From a checkpoint of a small mixture-of-experts model trained on Wikipedia: vocabulary 1908, 6425 steps.
Below are experts of layer 9 (counted from 0) of a mixture-of-experts language model. Rows are named gate (a neuron's input weights, with its number), up (a neuron's input weights, with its number), down (a neuron's output weights, with its number) and show model dimensions 0-159. Each number is 500 + 25 x the weight over its row's rms, rounded and kept within 0 to 999. Numbers have three digits each.
Before each expert's rows: a language model's description of what the expert responds to. This comes from a sample of Wikipedia text that the model never trained on.

# expert 40
Passive participles and verb pieces like used, known, located, written, based, the pl of employment, and the pronoun it.
gate0:466509509500511511530517506499518477482511470496491506471550476511537472498468514507495526500488527532541478455525520475458521473497467483477459514473470496532517521506444503510493511497495529489502488459493518540532457460531515533537494523477458486496521501513502480504486502471479499536503523548471516501485477484530514495518506498496515487449498487493497526512487505494505471511533499539491528467513505560569492523442505519459496530456516561492475529470506496491430517493509488
up0:474494498516530482522522538551555545485530490472498454501493548536490506519558498464484503483511481459500506549495447501510523490452496481522525449571486507492537501504473497506521496510519495505508515525514513489478511502448497480481498544483541493481509480447473472503503488498488464493525509479505516498524554462474461530507510507485482515521506538534505525518477532505453441524522477486507503506500486448486470470466489479513498469486499491469467491509490484497521508516501507
down0:494506450488502495492539498501512494502548501489531500491531516545468537503475479507524466500489508503524466473527471485528411493489510526512486541511517522491527492517496484511530518503522510523515517497469464493521479491495536533491562512511496496496427534499510543518505490479473539513540489491493484542533485497441491498523468444487501518465549507534504507507496509501454494501510504473474553485474503474492484516477477499505495478513450466470502539517476469509467503528483470

# expert 36
Separator tokens that follow a name or term in lists and tables: pipes, semicolons, dashes, slashes, and equals signs in abbreviation keys.
gate1:503502547501528498498505517551451453500529468500567532466518515501553494549512501481471523494475483506494510481468425492464523512484508519518497484473497493488482538486515474567525512517471519519513537445511509477504491514495541504506488531510496467521482502489517490507475494506511524482476547523491527550502546487494482490482494503497509464478483505524510488493502472550503501490493497494524502504520508562515458490464486498476507503463498527445474513526489467461483514536492461
up1:515476491528503527495476484489498513522515493460493508474506446483486442504525503511527496508485519494515520531504505468493502537536501478515516486503500482489547544439521465519540462513535506504503503451503484501466485472515517488546482535521471477443514522496527473542523490506527526529486464461470487533515461494510455490523482490475492490501478553489526464464472538509481493450516523513514534472485490495503485479522509491489518508509546536463505450537522470538464505504531510
down1:465500506493519525507486474473544478538500460511494484507503501488495509496487532495486523506535506475478477541531527483496503550483519495548494524497510527526544499495521481534499492538518523497510492505521475507414500499526503485504505503469468484511458517475493467524491484575499516455473474484509486507471508509499467445469498466481530544516470484512515463484479514515500533464508491491518522539457532478539472501509564508511456539501503540482502476514459459497477506513472489

# expert 22
Forms of be and have plus would, also and not after a subject, such as was used, were airlifted, has shifted.
gate0:545522484542502506482541485497493499464499480485459484501526526504542536453502500476504505522520486522501511501572529509503497497538458513489502476533471508472503497483495495486515477494466502549467459496433465469450506528491502502487501504455539460486486471478506430530522482482500489538501541490474498517510541490527444506511522499505534496489534502523540499502518459501543481531533505508498512499519522517498507476531527492497501544484519494496493538479447485483518487483491462
up0:482515499488522547503546504497471487482494487473508467520501516475510499476481510527504520520487539507529493495543523522509473489492473469502490480484461492491484498493486458509504482491532526529484465507505454523524503461490508474493501497458522470535501490524491437533466514501498491521511535485493502515549555498488464506514505443517521543490507453463501540510468442475515485496502498496462477530513522557484525462528492461521517561474497483528472477538502524503524525557526505
down0:559550479550530492510532457470507444486462499518513507537519499510449485495489492506513460547521501493529469462475519535533490483528491486495503501503498501507489515528494498496501515520489464467482505488564482526432526474493498513480507481468494545487507495522514537484479517516501482494464456485516508494501492485486479528491512468495522470495492535537484489488493517539487478497528511480501456517554497493457484496490481520523477496551531503517478558502469502486474507541443524

# expert 12
Single digits inside numbers in tables and stat lists, such as vote counts, points, goal differences and areas.
gate0:478541478494521514502499468511476481502521515488482456477457525536480497482532469462517477511503475516528458506521441485477524494501481508542522491496483483530502463536482491492492472550482463503499486517482529518499508501463456476526464518471479470521513511483538552444533468460485524491518532499502502551508535551496508487522475492466459471477470510476504512503515444540492500514495516516490510477518479512497533493480525535472551527528511500471510530509497477537530510525524479
up0:451491501550488516476473552457520531500454468461495561504529496519524510503506557468519481490525518498497508475565510537509478484469473500530488496435507486501512495484480493487490501481527512475503495463494509542517533493496468497452531542551510542495497462501481495561500552533517472536493496498536515489479462507475481488532460509481489519507514526496488455494518511457484531468495513466518484509495497483512505518526469437520534508512496501500510497506494494495490499505490495
down0:437521493518437491465513516494513519517543515498508538486500512477508506510486537509459455488493477521512530503508503486464480502526518513533498547502478460489464516463517522481488506483477524520444507507493492529547492465525515457527486510499476490489497474498479501483516502516479507482494525494534458491496520555562480519499489517536505528557510500522496482502477475514498513468514571485492494505503519503480530539510514488498450476554446479501512484440493545473501493501485501